Weights of a small mixture-of-experts language model, trained from scratch on English Wikipedia.
Size: 8 layers, width 192, vocabulary 16405.
Below are experts of layer 3 (counted from 0) of a mixture-of-experts language model. Rows are named router (the router's row for the expert), gate (a neuron's input weights, with its number), up (a neuron's input weights, with its number) and show model dimensions 0-191. Each number is 200 + 40 x the weight over its row's rms, rounded and kept within 0 to 999.
After each expert's rows: a language model's description of what the expert responds to; "comes after" lists some tokens at least twice as common just before its tokens as in all text. This comes from a sample of Wikipedia text that the model never trained on. Tokens count by the router's weight.

# expert 17
router,219,190,203,189,225,207,198,189,276,226,217,169,199,185,183,129,219,247,178,217,208,174,188,206,169,234,270,187,197,153,196,113,250,196,199,274,140,186,259,203,278,166,186,182,196,178,154,216,190,227,176,230,210,127,140,207,193,207,97,220,182,150,191,117,201,187,226,186,182,214,138,186,209,206,162,137,129,182,183,224,179,175,161,159,208,203,151,287,177,222,212,224,216,143,179,221,245,224,117,241,270,201,190,136,177,250,234,189,272,235,142,266,125,266,187,200,226,202,219,194,194,134,189,212,165,225,248,209,158,165,219,237,123,202,225,115,183,285,164,206,179,193,239,227,158,269,264,160,178,261,240,174,208,197,140,179,231,194,202,242,201,221,223,188,236,225,170,27,179,243,189,257,216,211,174,176,229,187,259,165,222,218,250,128,201,231,244,221,207,237,176,211
gate0,243,151,260,214,177,221,175,209,205,218,136,142,287,159,171,151,240,243,222,267,108,218,154,186,221,195,238,172,232,180,234,161,276,161,220,292,222,144,193,151,207,187,223,126,182,201,220,211,203,182,183,205,203,194,248,214,158,221,191,131,177,220,217,210,322,147,185,229,166,174,196,157,213,179,170,155,172,190,175,215,137,217,250,275,166,207,246,174,171,169,178,262,247,278,234,205,266,213,209,116,155,289,204,190,200,138,174,156,166,196,265,193,133,207,117,216,210,203,160,203,229,198,202,236,134,228,206,168,243,231,182,236,195,156,250,226,202,187,207,189,214,175,171,296,227,239,167,215,196,218,246,158,247,192,264,183,203,200,272,283,213,199,186,179,205,225,233,170,228,248,204,205,215,183,226,205,155,169,243,156,220,241,185,209,239,265,250,292,254,145,278,154
up0,242,187,229,213,98,160,167,228,227,243,122,155,232,159,237,192,248,273,236,243,238,196,163,175,172,225,191,226,180,161,197,130,207,210,235,253,260,188,244,212,238,217,198,120,162,282,171,150,194,218,193,210,134,267,209,210,187,226,212,151,192,240,183,212,228,175,178,180,166,234,231,184,165,178,202,177,130,160,203,166,220,198,113,230,177,173,260,189,249,159,186,236,303,197,192,200,280,245,176,144,159,280,191,157,197,108,189,200,200,243,217,222,262,197,151,268,185,193,185,215,232,221,207,209,213,207,228,153,175,182,137,217,182,132,201,171,214,158,224,268,273,198,168,305,225,200,280,188,221,194,252,210,163,290,286,127,196,179,194,170,214,225,241,216,186,186,210,202,202,250,232,204,178,206,224,230,92,183,230,161,209,286,162,227,180,232,205,234,259,226,152,170
Description: Name-initial fragments. Word pieces at the start of proper names, mostly people and places, like Har, Car, Bar, Chevrolet, or Houston, Roger, Raghu.
comes after: " |", " L", " of", " H", " R", ":"

# expert 21
router,259,152,200,184,162,191,229,150,212,230,170,230,173,136,216,227,203,182,276,285,244,124,245,195,169,178,186,149,246,264,181,216,213,164,133,189,242,273,180,191,192,207,167,213,178,229,167,193,238,201,109,215,174,177,230,182,182,168,207,187,161,238,209,234,232,274,168,184,203,158,192,180,111,165,241,261,200,138,170,246,156,253,116,121,192,266,155,229,211,136,254,173,215,179,165,233,153,219,246,253,159,240,266,204,148,226,278,179,169,142,188,250,197,222,202,177,182,213,145,146,202,198,225,164,160,260,194,192,219,184,194,175,158,219,205,188,197,216,229,198,200,275,216,172,199,233,183,137,170,271,121,280,215,203,232,190,201,148,181,261,246,264,252,261,201,189,182,243,199,260,122,226,187,158,194,151,205,215,187,164,177,209,184,135,193,160,181,163,252,302,279,220
gate0,204,186,246,198,300,207,243,193,178,207,187,180,184,254,221,223,230,190,180,251,169,182,140,214,146,213,228,232,134,170,210,198,161,192,213,236,220,156,228,214,190,247,228,235,114,168,176,194,203,151,215,191,197,234,174,244,168,189,209,156,221,169,219,154,151,202,189,193,247,158,237,222,248,255,242,190,286,150,251,177,254,232,175,185,178,194,215,154,215,174,240,153,256,214,217,223,165,148,197,163,251,217,162,172,187,233,197,146,174,280,201,120,208,276,226,182,230,155,226,181,206,237,173,223,207,201,213,193,162,160,210,139,310,213,251,163,257,78,225,167,197,254,243,144,240,233,314,129,245,183,231,203,249,281,235,186,140,224,235,178,132,296,219,207,183,265,244,213,181,198,283,217,212,214,218,172,239,233,277,198,202,193,163,191,164,227,132,168,231,237,157,269
up0,241,198,219,253,289,214,258,249,241,238,229,176,203,182,190,306,179,198,256,210,183,206,164,185,190,296,192,240,217,220,224,202,140,149,154,211,216,181,221,176,221,231,179,231,166,185,182,200,217,221,251,199,217,202,168,154,118,231,194,205,203,211,212,131,124,164,196,164,221,170,210,221,145,309,236,238,245,158,251,159,207,217,172,186,217,141,221,202,213,223,180,165,280,213,252,148,207,207,168,180,251,213,146,289,249,229,151,239,170,135,197,227,231,225,214,103,170,202,185,205,206,213,174,207,155,219,144,224,191,211,233,157,217,135,211,194,252,253,160,266,190,252,215,102,234,245,149,138,272,192,178,151,262,189,169,253,198,215,296,161,177,238,206,159,250,198,231,206,137,177,296,179,174,227,215,179,274,249,178,135,149,199,130,194,208,226,219,187,216,197,181,256
Description: Table years and numbers. Digits and blank cells opening table rows and the Year header in career, election and census tables, such as Year, Turnout, 1900.
comes after: " ", "|", "1", " |", "2", " ("

# expert 9
router,247,148,227,131,189,197,203,161,171,162,143,166,203,171,188,204,275,213,228,182,275,207,275,216,187,196,252,180,188,172,177,179,230,168,212,205,211,251,257,220,226,231,267,160,214,230,170,200,165,186,167,236,187,192,204,197,193,240,232,195,202,206,182,189,230,196,154,149,201,207,205,162,151,184,247,118,287,209,218,128,132,222,216,171,248,165,225,258,229,216,226,316,186,129,214,261,184,244,174,241,191,158,233,211,167,245,199,187,171,171,238,172,192,215,173,166,228,246,127,216,187,272,164,255,223,125,163,138,213,128,175,161,193,194,251,217,171,241,228,290,165,293,207,204,195,145,170,256,195,208,266,195,203,191,143,263,212,241,280,172,149,246,232,193,163,196,239,272,172,236,188,258,221,157,207,127,233,147,261,279,164,282,202,236,259,208,214,184,128,196,238,168
gate0,199,162,201,166,162,279,177,173,207,210,274,205,197,206,201,211,185,191,204,150,199,217,222,148,164,216,191,274,224,122,193,189,160,195,228,209,158,145,224,214,185,231,176,237,230,211,219,167,185,290,179,193,162,218,183,185,298,149,153,176,178,230,126,168,303,167,206,165,207,195,193,163,181,126,229,177,210,152,159,215,154,231,194,215,223,206,206,181,175,196,184,206,192,197,234,212,200,68,196,150,264,234,234,155,224,244,167,177,145,191,221,194,210,125,180,203,204,249,207,197,173,260,247,145,183,152,191,256,222,167,241,194,248,277,176,183,154,203,207,244,132,221,151,250,190,227,151,177,177,227,269,221,189,232,215,224,143,131,230,129,192,193,165,175,173,235,155,201,141,238,256,239,132,149,157,124,162,151,195,193,82,263,198,163,159,227,200,251,167,325,164,219
up0,144,207,192,147,201,248,202,157,251,148,193,203,151,219,177,192,207,171,199,199,194,177,215,204,141,227,235,272,233,150,171,185,107,235,197,195,148,109,256,197,205,197,195,216,271,168,283,162,155,225,144,210,176,139,189,123,261,147,183,218,222,210,201,125,272,165,163,205,182,195,191,174,239,125,207,156,262,186,110,180,123,221,207,242,252,211,249,182,253,209,139,196,188,193,202,244,175,144,235,128,249,181,232,145,181,246,214,171,169,182,213,208,234,190,155,240,242,191,226,158,158,215,261,189,159,145,177,282,206,154,224,190,177,214,199,136,182,220,222,290,131,225,123,185,177,215,138,213,210,184,235,164,224,229,198,251,200,175,212,184,169,214,197,214,173,270,137,179,171,267,262,232,135,182,157,138,184,151,202,200,142,203,216,192,226,200,249,294,143,274,170,194
Description: Word-initial fragments. First pieces of longer words after possessives or the, and leading digits of numbers, such as sec-ular, rev-, ins-olvent, 1-53.
comes after: " ", " the", " his", "'s", " her", " a"

# expert 45
router,126,184,154,191,179,205,195,205,212,210,180,238,249,170,266,162,212,242,221,212,154,238,134,230,168,100,226,241,153,222,156,205,190,167,149,185,243,240,206,125,252,192,266,219,236,247,165,145,228,200,175,166,198,168,245,258,158,285,191,226,260,271,232,254,229,210,211,151,171,132,165,177,240,168,204,163,249,152,181,244,99,191,114,174,120,163,135,189,160,196,235,261,201,226,213,187,187,237,291,206,151,170,175,219,177,139,204,226,217,180,176,215,173,189,216,170,206,253,200,196,201,206,175,163,151,234,178,208,200,232,116,149,215,210,173,227,149,250,260,225,188,287,174,162,239,242,199,226,158,174,230,198,208,169,206,222,244,117,278,200,267,237,265,272,174,140,146,243,238,268,206,196,198,169,224,157,158,213,218,224,263,178,281,227,185,171,194,205,189,165,223,202
gate0,161,202,214,246,175,267,194,285,233,218,171,243,291,162,266,202,159,195,278,165,201,218,185,249,199,186,177,249,234,226,183,225,225,268,129,198,215,188,170,160,187,128,172,237,279,235,185,205,164,189,146,175,165,190,182,208,209,95,205,220,176,230,164,249,238,199,170,223,170,195,167,128,221,185,154,189,190,191,221,171,245,243,129,205,130,217,174,209,244,167,126,248,140,208,147,319,194,150,269,217,204,253,183,252,167,237,162,197,135,129,278,229,204,169,202,107,200,209,214,217,205,141,192,242,221,166,135,241,185,188,155,245,176,196,205,253,236,229,221,209,183,218,133,191,211,169,247,156,197,191,235,214,195,218,236,219,65,218,181,260,201,166,188,148,212,269,170,197,205,178,184,205,188,203,92,181,250,231,237,227,208,219,228,219,183,188,238,171,253,213,161,158
up0,125,201,172,266,151,274,188,243,169,172,164,219,254,140,317,165,190,234,205,203,211,252,188,244,180,187,192,180,214,204,241,136,204,241,175,221,212,244,189,144,167,173,225,242,232,238,139,204,208,215,168,223,175,212,176,225,201,221,216,203,176,248,171,243,167,152,205,80,101,210,169,214,168,200,111,296,184,167,155,208,271,251,131,219,124,214,226,186,211,162,223,161,162,202,245,290,222,123,234,208,170,253,185,228,172,216,182,211,202,189,262,205,196,147,222,142,210,285,214,206,239,191,147,223,240,207,98,218,234,240,126,217,230,253,192,233,213,257,212,239,191,176,152,186,269,183,269,179,204,198,206,185,225,206,203,190,137,194,279,272,197,173,159,196,279,198,169,220,202,208,194,217,188,206,230,178,221,216,132,233,223,230,223,127,167,215,207,239,204,187,119,157
Description: Year digits. Middle digits of four-digit years after 1 or 19, as in 1991, 1936, 1905 in film and career text.
comes after: "1", "9", "2", "0", "8"

# expert 59
router,153,195,270,131,184,166,259,187,265,181,168,137,212,261,128,191,219,180,262,143,250,184,161,171,224,203,182,150,261,218,224,168,134,237,208,206,229,126,122,195,204,154,167,146,172,214,223,182,150,144,156,202,213,171,151,202,212,161,228,177,222,133,168,165,179,175,170,274,177,277,188,124,139,237,133,228,183,174,260,198,234,241,221,239,206,205,151,177,217,198,279,266,303,164,184,160,204,231,200,168,229,155,171,289,161,181,284,251,239,221,229,222,167,165,235,122,257,190,225,246,171,205,193,213,256,220,209,163,196,212,254,192,200,248,176,169,272,199,144,175,188,198,187,198,234,235,226,280,161,152,261,214,200,209,147,196,249,196,148,252,246,208,198,166,214,111,249,196,157,187,166,203,219,191,168,265,227,176,231,172,234,168,184,212,181,281,225,163,213,189,146,207
gate0,184,224,229,158,199,259,192,200,186,218,165,225,193,206,216,223,245,212,156,213,242,201,249,215,203,168,169,117,188,214,225,187,193,108,275,199,184,161,237,201,216,169,229,155,182,143,226,245,171,157,204,188,260,189,237,185,94,250,186,224,177,214,157,165,174,117,171,155,219,186,149,228,163,257,154,234,168,197,162,193,174,113,193,224,153,211,182,183,215,127,81,201,218,201,196,179,223,194,192,156,301,170,249,115,149,198,200,191,219,206,265,255,230,235,265,155,218,145,167,253,199,155,150,180,179,238,242,212,149,218,235,209,173,154,191,195,249,111,217,226,274,208,243,257,212,230,203,183,237,234,231,230,215,253,157,160,252,279,206,232,224,208,196,184,176,180,193,167,272,154,214,238,96,247,197,195,205,166,287,193,208,230,82,217,244,176,181,265,235,201,185,194
up0,195,186,197,249,341,214,250,191,204,159,176,193,240,281,153,189,211,230,201,187,194,182,288,173,235,216,220,186,181,308,208,255,142,183,231,177,209,170,268,120,134,227,231,196,228,230,205,185,212,212,206,227,257,252,138,158,176,206,189,178,215,194,236,207,232,220,162,174,187,221,257,176,239,142,202,220,203,145,147,128,141,185,226,149,183,205,216,166,193,259,101,182,194,261,212,146,190,188,219,174,186,99,150,276,152,214,195,242,165,189,217,198,227,207,198,168,253,163,212,257,213,261,190,231,191,214,193,189,166,187,195,237,182,217,214,125,250,209,140,148,176,317,249,182,276,210,247,145,179,198,237,230,239,201,209,150,226,112,279,170,172,212,206,183,171,255,168,207,181,201,224,219,190,230,271,263,256,156,165,220,170,250,188,195,157,206,133,171,244,204,207,240
Description: Mixed pieces and digits. Disparate tokens: digit 1 in numbers, Thai-script bytes, pieces like el, et, ot inside words (Lot-et-Garonne, serotonin), and Yes/Not table cells.
comes after: " \"", "-", "/", " (", " Te", ":"

# expert 8
router,286,182,179,199,166,219,220,200,199,266,206,246,196,197,214,162,222,190,115,237,180,198,237,172,203,166,217,167,175,136,170,139,178,216,171,170,223,170,175,177,187,191,227,182,161,156,243,246,230,222,276,218,264,253,165,211,216,224,167,114,161,236,213,197,225,115,213,187,206,246,308,270,150,205,195,175,166,173,196,122,248,214,177,293,161,215,154,157,177,160,198,153,181,152,195,162,177,246,218,199,132,130,248,181,190,212,213,169,224,186,133,230,241,271,144,201,255,191,203,121,193,196,196,221,258,200,199,214,223,202,184,264,112,230,135,195,263,237,206,214,217,177,156,110,205,186,236,179,244,230,218,247,133,171,90,234,226,173,211,232,219,222,206,209,156,126,259,169,265,202,233,172,148,197,185,226,275,223,211,156,120,235,167,264,241,213,228,209,132,199,190,199
gate0,192,142,181,205,161,265,220,203,214,213,218,261,249,210,155,199,253,203,174,245,137,173,208,232,250,209,209,260,179,119,199,144,235,248,139,224,115,134,194,237,238,197,212,179,216,217,171,126,291,127,181,203,204,232,222,211,178,257,215,153,174,160,198,258,186,199,246,196,189,203,203,237,202,176,152,142,194,148,190,143,132,222,170,230,215,172,136,156,140,162,188,270,195,185,134,229,253,185,210,219,257,227,201,212,231,208,196,259,201,224,129,234,182,188,169,261,262,163,172,196,218,250,227,209,154,168,231,294,216,191,239,254,170,192,205,173,209,112,174,225,251,279,220,145,224,164,276,188,205,134,236,195,194,118,206,230,190,224,156,92,188,150,271,188,109,223,198,186,137,162,239,237,196,211,202,169,251,187,166,230,199,225,187,164,184,186,224,125,246,172,171,134
up0,215,187,200,182,192,246,198,190,224,180,206,183,261,194,205,220,199,227,204,165,170,234,302,175,235,212,217,287,207,134,224,184,176,202,171,199,150,307,227,232,172,233,211,175,222,157,234,188,200,182,156,134,229,187,199,189,231,195,236,185,187,130,182,244,154,176,163,132,200,200,189,230,183,185,104,156,141,156,138,292,154,240,121,183,132,136,243,186,221,162,156,281,175,109,204,203,264,132,114,158,171,190,228,269,230,278,218,167,233,231,216,184,222,212,262,132,197,210,217,220,227,256,224,234,228,210,206,218,154,173,279,261,184,179,181,188,154,178,228,200,240,223,190,183,242,250,142,169,211,183,212,185,173,226,197,201,169,185,207,124,183,151,157,195,89,199,113,178,171,185,222,233,202,165,135,214,141,203,239,251,175,247,199,206,241,262,263,161,177,145,220,221
Description: Word-piece continuations, numbers. Word pieces right after a lone initial letter such as v-anish or v-int, plus number words like two, four, light, hand.
comes after: " T", " V", " f", " t", " v", " the"

# expert 42
router,194,161,167,238,225,135,194,154,197,167,207,188,218,184,143,157,134,284,228,195,166,135,173,248,200,212,162,146,250,225,200,182,168,232,167,152,228,155,207,224,246,255,181,200,178,250,187,204,210,119,164,248,141,230,219,212,242,139,205,195,150,292,189,189,258,212,135,240,149,206,175,128,185,200,180,212,194,200,171,219,129,145,207,215,197,269,272,230,234,271,209,192,134,161,124,200,145,228,186,261,160,237,148,214,188,209,258,236,185,215,230,278,230,153,156,161,137,196,251,208,155,189,120,142,191,272,198,125,223,166,253,185,132,229,262,215,230,252,178,210,185,230,226,177,221,209,158,158,279,189,248,218,159,180,150,193,149,235,243,237,156,270,229,198,228,175,178,219,217,249,233,124,248,129,265,248,221,212,187,162,232,185,204,157,195,168,192,187,212,190,122,213
gate0,236,175,211,178,162,203,258,144,184,228,254,270,194,206,202,131,201,188,137,147,205,197,270,263,167,203,238,206,199,191,254,102,160,262,157,252,203,291,264,190,211,228,194,279,184,195,114,228,237,290,189,283,212,147,238,144,276,216,270,204,177,222,228,157,214,217,199,163,226,177,173,194,181,192,219,336,182,234,214,152,199,191,247,204,160,158,264,228,181,184,239,197,169,239,226,177,222,207,171,202,190,205,230,65,210,140,183,175,244,166,239,209,255,214,179,197,213,171,226,213,219,146,187,174,200,212,185,200,296,224,260,230,236,140,230,215,191,191,241,160,251,155,240,284,220,169,209,157,223,220,196,223,201,260,182,168,218,131,192,233,228,182,199,224,142,263,162,215,208,211,237,238,183,165,246,229,242,160,168,222,249,173,101,201,183,209,195,200,198,152,187,204
up0,298,192,224,165,128,219,211,181,156,189,283,246,212,229,215,210,185,200,234,183,184,231,250,199,154,261,168,203,249,178,182,196,180,200,187,176,234,257,172,180,226,203,180,284,129,175,123,266,246,286,139,201,206,221,210,172,234,169,224,263,177,185,125,162,284,249,219,146,204,227,213,247,124,170,219,161,155,194,251,186,253,175,188,169,163,153,238,208,183,156,278,223,208,186,198,261,196,238,188,185,192,192,252,124,254,175,220,190,220,179,218,222,195,220,215,117,180,155,249,225,220,187,223,223,178,112,274,157,187,191,240,280,188,239,205,213,201,206,215,137,181,178,236,310,201,189,163,192,237,177,161,153,154,171,181,201,246,187,131,213,223,228,258,251,111,209,136,162,202,200,233,232,157,226,236,187,199,175,283,187,254,132,175,173,125,231,177,149,223,235,207,255
Description: Spaces before numbers. Standalone space tokens, mostly in tables, match scores and lists, coming just before a number like a year or score.
comes after: " |", "|", ":", " in", ";", " /"

# expert 10
router,186,194,204,226,251,165,160,157,144,165,229,159,165,235,161,135,269,167,119,186,195,216,201,212,250,200,164,183,186,203,215,139,192,215,230,201,116,192,261,179,272,249,200,167,188,232,220,230,179,261,235,309,176,220,216,217,205,157,217,177,256,106,190,241,164,171,143,215,196,177,117,241,249,176,181,152,190,206,262,185,267,214,179,217,218,223,217,212,251,209,212,94,198,204,172,213,201,187,225,178,250,191,99,137,182,263,203,255,202,212,251,241,184,236,255,219,171,157,241,185,153,128,148,191,187,175,236,166,168,187,187,168,182,234,164,93,162,259,256,271,202,266,173,235,234,141,211,238,172,178,242,180,209,199,144,184,227,227,213,178,234,294,133,179,170,150,234,153,268,250,159,174,210,254,173,190,146,237,235,209,242,173,246,191,174,184,213,255,234,191,254,197
gate0,257,180,200,214,176,215,179,198,143,179,197,246,226,254,240,277,200,179,187,220,134,255,122,243,128,247,269,210,258,125,176,204,194,185,193,169,238,191,172,183,249,172,215,163,212,174,137,185,152,178,203,171,200,151,208,225,237,183,235,179,177,238,161,173,235,253,164,151,160,223,246,209,219,184,201,194,200,195,289,297,187,179,187,199,197,162,262,254,212,160,230,159,278,152,249,187,166,249,153,201,235,239,220,210,201,181,231,208,192,188,182,153,191,193,264,238,122,176,189,248,227,250,168,172,343,294,217,245,56,173,149,178,248,195,178,220,204,221,273,223,203,163,257,228,225,157,188,230,180,199,195,224,208,168,207,203,158,251,216,258,212,193,189,201,295,202,160,168,102,154,177,176,194,225,239,150,209,229,148,188,218,183,223,211,187,264,220,213,226,238,124,205
up0,172,150,181,178,257,223,183,205,181,174,149,202,222,227,210,162,141,135,229,308,141,214,145,263,209,188,263,208,231,179,101,131,237,171,220,194,257,202,149,259,195,167,176,243,215,251,162,204,172,202,226,224,192,130,228,166,266,192,199,225,207,264,181,238,170,257,177,227,190,228,96,211,238,236,308,244,234,195,216,259,198,208,224,195,243,212,227,216,163,172,152,185,277,182,242,148,154,163,193,177,292,251,243,228,274,227,237,207,245,140,145,215,231,179,201,203,202,199,146,217,223,167,171,138,216,251,199,245,126,251,94,141,243,244,235,206,244,212,238,252,223,194,263,210,180,219,177,217,173,231,128,227,203,197,236,181,217,215,278,181,194,191,184,198,299,193,171,168,210,144,237,230,251,236,204,182,213,173,191,166,251,196,191,209,176,201,219,237,216,123,221,239
Description: Capitalized name beginnings. Capitalized words or first pieces starting proper names and titles of songs, albums, films and places, e.g. New York, Hard Rain, Atari.
comes after: " and", ",", " of", " the", " by", " &"

# expert 24
router,140,177,233,161,254,166,183,213,231,274,190,141,198,159,149,155,265,200,162,229,263,185,231,200,169,220,259,175,174,200,276,151,156,228,182,257,171,154,226,266,159,193,148,177,160,235,183,202,124,201,187,199,181,207,240,174,217,274,214,271,184,116,245,204,160,208,228,178,154,208,129,161,219,192,191,146,175,171,130,200,219,287,149,144,275,236,240,188,215,196,197,166,193,258,185,176,204,175,176,276,241,163,200,168,266,240,195,206,246,142,235,211,145,216,153,228,196,203,192,206,175,185,187,256,207,175,211,129,193,125,168,224,176,165,213,173,264,209,150,265,188,252,235,204,208,195,220,263,233,186,154,191,176,219,204,249,158,218,137,182,184,172,163,272,185,185,203,81,163,262,182,210,213,170,139,192,114,180,299,219,131,229,207,247,259,177,176,206,240,192,274,203
gate0,181,227,257,246,246,125,191,142,139,233,223,202,235,217,195,210,206,163,222,205,240,227,242,181,200,230,211,152,276,232,209,239,236,234,195,251,233,205,220,235,159,269,190,209,212,214,241,193,211,154,200,193,181,148,168,241,171,190,232,157,201,146,225,182,254,226,226,193,185,247,257,210,200,184,221,228,233,152,151,121,197,103,209,186,200,156,214,318,174,163,241,232,179,226,230,181,240,123,120,244,146,179,226,201,166,210,231,202,209,111,157,207,149,307,151,137,267,189,266,171,179,161,194,136,309,247,252,168,176,176,132,207,200,228,133,184,153,188,193,195,269,201,197,251,232,248,243,228,136,210,172,166,160,187,201,231,243,182,203,219,146,281,237,170,208,239,181,197,128,183,151,126,158,159,203,125,230,245,221,205,160,241,196,179,169,202,185,235,272,193,194,179
up0,192,227,238,239,233,114,184,160,164,225,199,186,130,170,154,149,216,224,213,219,226,210,156,252,224,288,210,201,256,162,202,189,238,206,244,228,228,184,161,269,178,194,199,148,160,277,141,143,225,207,203,214,151,188,198,267,189,228,180,162,217,194,209,211,218,189,204,302,210,170,214,244,220,187,151,219,232,194,166,94,145,132,224,168,136,193,163,254,152,175,236,235,235,172,257,186,226,111,139,225,218,128,246,130,219,209,203,207,197,143,206,258,194,215,133,166,141,241,218,174,195,228,141,155,320,205,213,227,280,227,195,234,221,181,139,192,113,211,235,150,248,217,212,211,198,169,245,194,181,206,229,162,207,194,205,238,210,184,239,205,153,249,134,189,205,263,112,224,141,177,224,155,131,176,219,176,245,199,202,203,117,186,177,205,161,159,223,203,292,210,175,166
Description: Personal names, titles. Common English first names and titles or ranks starting a name, such as John, David, President, Colonel, Captain, often in lists.
comes after: " |", "-", ",", " by", ":", " and"

# expert 14
router,215,208,161,186,185,202,185,132,195,200,177,257,192,208,232,150,188,117,246,200,162,225,183,209,157,246,238,255,111,239,243,158,200,197,199,142,235,143,220,227,228,149,243,228,128,232,131,215,223,304,191,157,251,180,233,215,173,247,254,229,136,236,223,188,180,215,223,206,220,156,246,146,175,209,262,175,125,164,237,290,212,193,275,216,214,142,264,206,143,175,176,256,256,146,168,169,258,211,171,140,166,151,180,189,198,133,224,229,275,211,183,254,223,197,226,257,243,196,242,154,249,166,160,178,168,234,231,144,176,259,170,171,195,224,168,247,223,211,215,247,262,130,240,171,201,201,155,195,150,138,144,181,144,200,177,235,265,130,217,254,267,150,214,231,172,216,254,225,222,243,174,176,211,278,222,228,223,236,198,233,235,209,196,219,219,232,151,143,250,165,229,239
gate0,222,235,133,205,205,140,206,170,230,171,185,256,236,226,256,142,168,216,163,227,228,261,174,309,194,144,239,238,184,227,203,207,192,167,184,202,239,328,188,196,206,211,222,210,248,196,203,235,237,242,223,251,218,216,202,133,219,171,263,188,187,269,195,204,146,266,182,136,207,208,196,159,143,185,177,149,219,194,250,220,218,181,185,212,189,150,260,159,186,256,231,124,171,203,214,114,226,166,243,254,202,136,154,172,153,181,180,230,143,265,223,225,215,171,231,176,210,210,225,230,199,175,206,145,183,205,93,209,194,125,265,171,237,212,197,212,227,236,184,184,203,196,189,195,199,309,224,221,154,159,227,164,278,175,124,239,273,131,207,231,212,197,225,199,251,295,193,255,152,196,220,275,136,197,231,269,173,290,192,204,208,171,216,211,186,234,187,200,144,190,272,203
up0,227,233,160,226,224,207,216,189,218,274,167,210,201,183,217,148,177,206,210,140,224,263,183,207,178,212,218,200,172,224,180,242,190,176,121,200,202,282,209,221,235,183,238,193,284,197,201,180,278,258,249,259,184,229,181,202,204,126,233,203,188,215,208,249,149,210,235,162,220,200,194,155,173,172,220,251,146,267,258,271,180,216,270,117,205,180,272,167,203,165,183,116,177,205,213,235,269,172,241,164,167,130,165,146,211,198,158,228,164,289,213,207,193,211,219,262,243,253,214,193,212,256,221,109,203,180,97,202,216,233,206,205,240,212,148,220,214,186,169,209,174,191,206,285,282,212,252,136,175,139,173,159,271,160,113,270,222,154,206,206,192,252,172,174,196,319,202,227,190,228,214,288,241,210,216,231,180,275,159,206,216,178,166,160,185,228,191,192,216,210,263,168
Description: Digits inside numbers. Single digits continuing a multi-digit number, such as under-18, COVID-19, years like 2003, and numbers in tables.
comes after: "1", "2", "4", "3", "9", "0"

# expert 33
router,192,195,218,220,172,162,194,164,171,148,190,210,156,159,180,189,147,257,179,172,214,168,154,205,228,144,178,140,179,150,170,217,196,230,139,190,253,222,176,255,157,225,179,200,161,269,226,162,184,245,139,172,158,220,197,195,221,267,220,223,172,216,298,260,254,261,233,217,160,220,186,189,140,165,157,133,196,148,162,249,238,190,188,207,213,232,206,228,252,248,181,250,187,122,223,124,175,221,251,277,215,209,148,280,216,182,260,237,173,157,228,246,251,141,177,169,139,173,154,203,186,210,150,234,153,228,162,190,212,144,191,147,256,206,210,241,208,251,163,199,138,246,219,178,275,281,147,171,168,227,273,171,193,189,181,226,252,203,189,235,142,257,212,166,156,149,128,249,256,247,173,169,165,162,180,225,199,167,203,236,171,196,283,273,218,150,166,262,258,243,143,236
gate0,229,176,221,154,171,177,222,166,136,214,307,232,230,244,196,190,196,205,255,252,184,152,164,237,210,260,180,200,204,187,178,214,129,214,180,212,185,170,211,120,250,171,256,108,223,220,176,171,175,240,204,189,229,246,226,197,212,258,229,205,151,294,238,206,262,155,182,155,223,239,211,184,210,208,278,267,207,150,240,198,200,188,230,258,195,207,223,210,186,203,202,87,222,178,197,100,135,184,170,160,177,218,201,216,173,237,182,173,217,259,237,224,207,215,185,146,192,148,201,160,225,193,179,195,197,210,287,197,195,175,127,229,191,294,235,281,156,203,181,262,239,171,244,205,196,208,204,201,266,199,100,174,212,203,191,178,166,229,285,181,181,244,171,207,220,246,217,210,199,180,150,209,123,230,191,208,169,165,202,113,138,209,76,125,202,225,154,179,230,176,244,119
up0,253,171,235,189,230,195,222,168,180,240,218,196,209,247,195,115,202,155,223,165,141,206,165,220,190,246,260,183,172,221,185,231,184,221,179,225,183,183,131,164,245,222,230,149,208,288,205,162,208,133,214,238,194,336,220,233,128,304,258,206,184,244,226,153,178,170,191,132,215,242,170,174,212,241,272,171,237,137,182,259,133,244,147,241,187,225,177,194,188,219,176,133,196,168,160,156,126,124,215,190,146,168,187,260,190,183,219,202,174,240,221,209,245,152,209,161,196,151,205,182,180,219,211,140,201,218,237,198,227,201,174,248,195,165,222,251,199,212,148,186,228,221,202,179,266,223,176,192,257,209,235,151,202,254,176,224,196,142,300,175,165,230,173,234,199,230,262,241,183,233,129,207,90,157,206,232,168,192,246,110,138,229,155,130,182,198,166,128,230,250,183,180
Description: Space before numbers. The lone space token before a number or empty table cell, as in dates like "January 1, 1991" and "the 1948 elections".
comes after: " |", "|", ",", " in", ":", " September"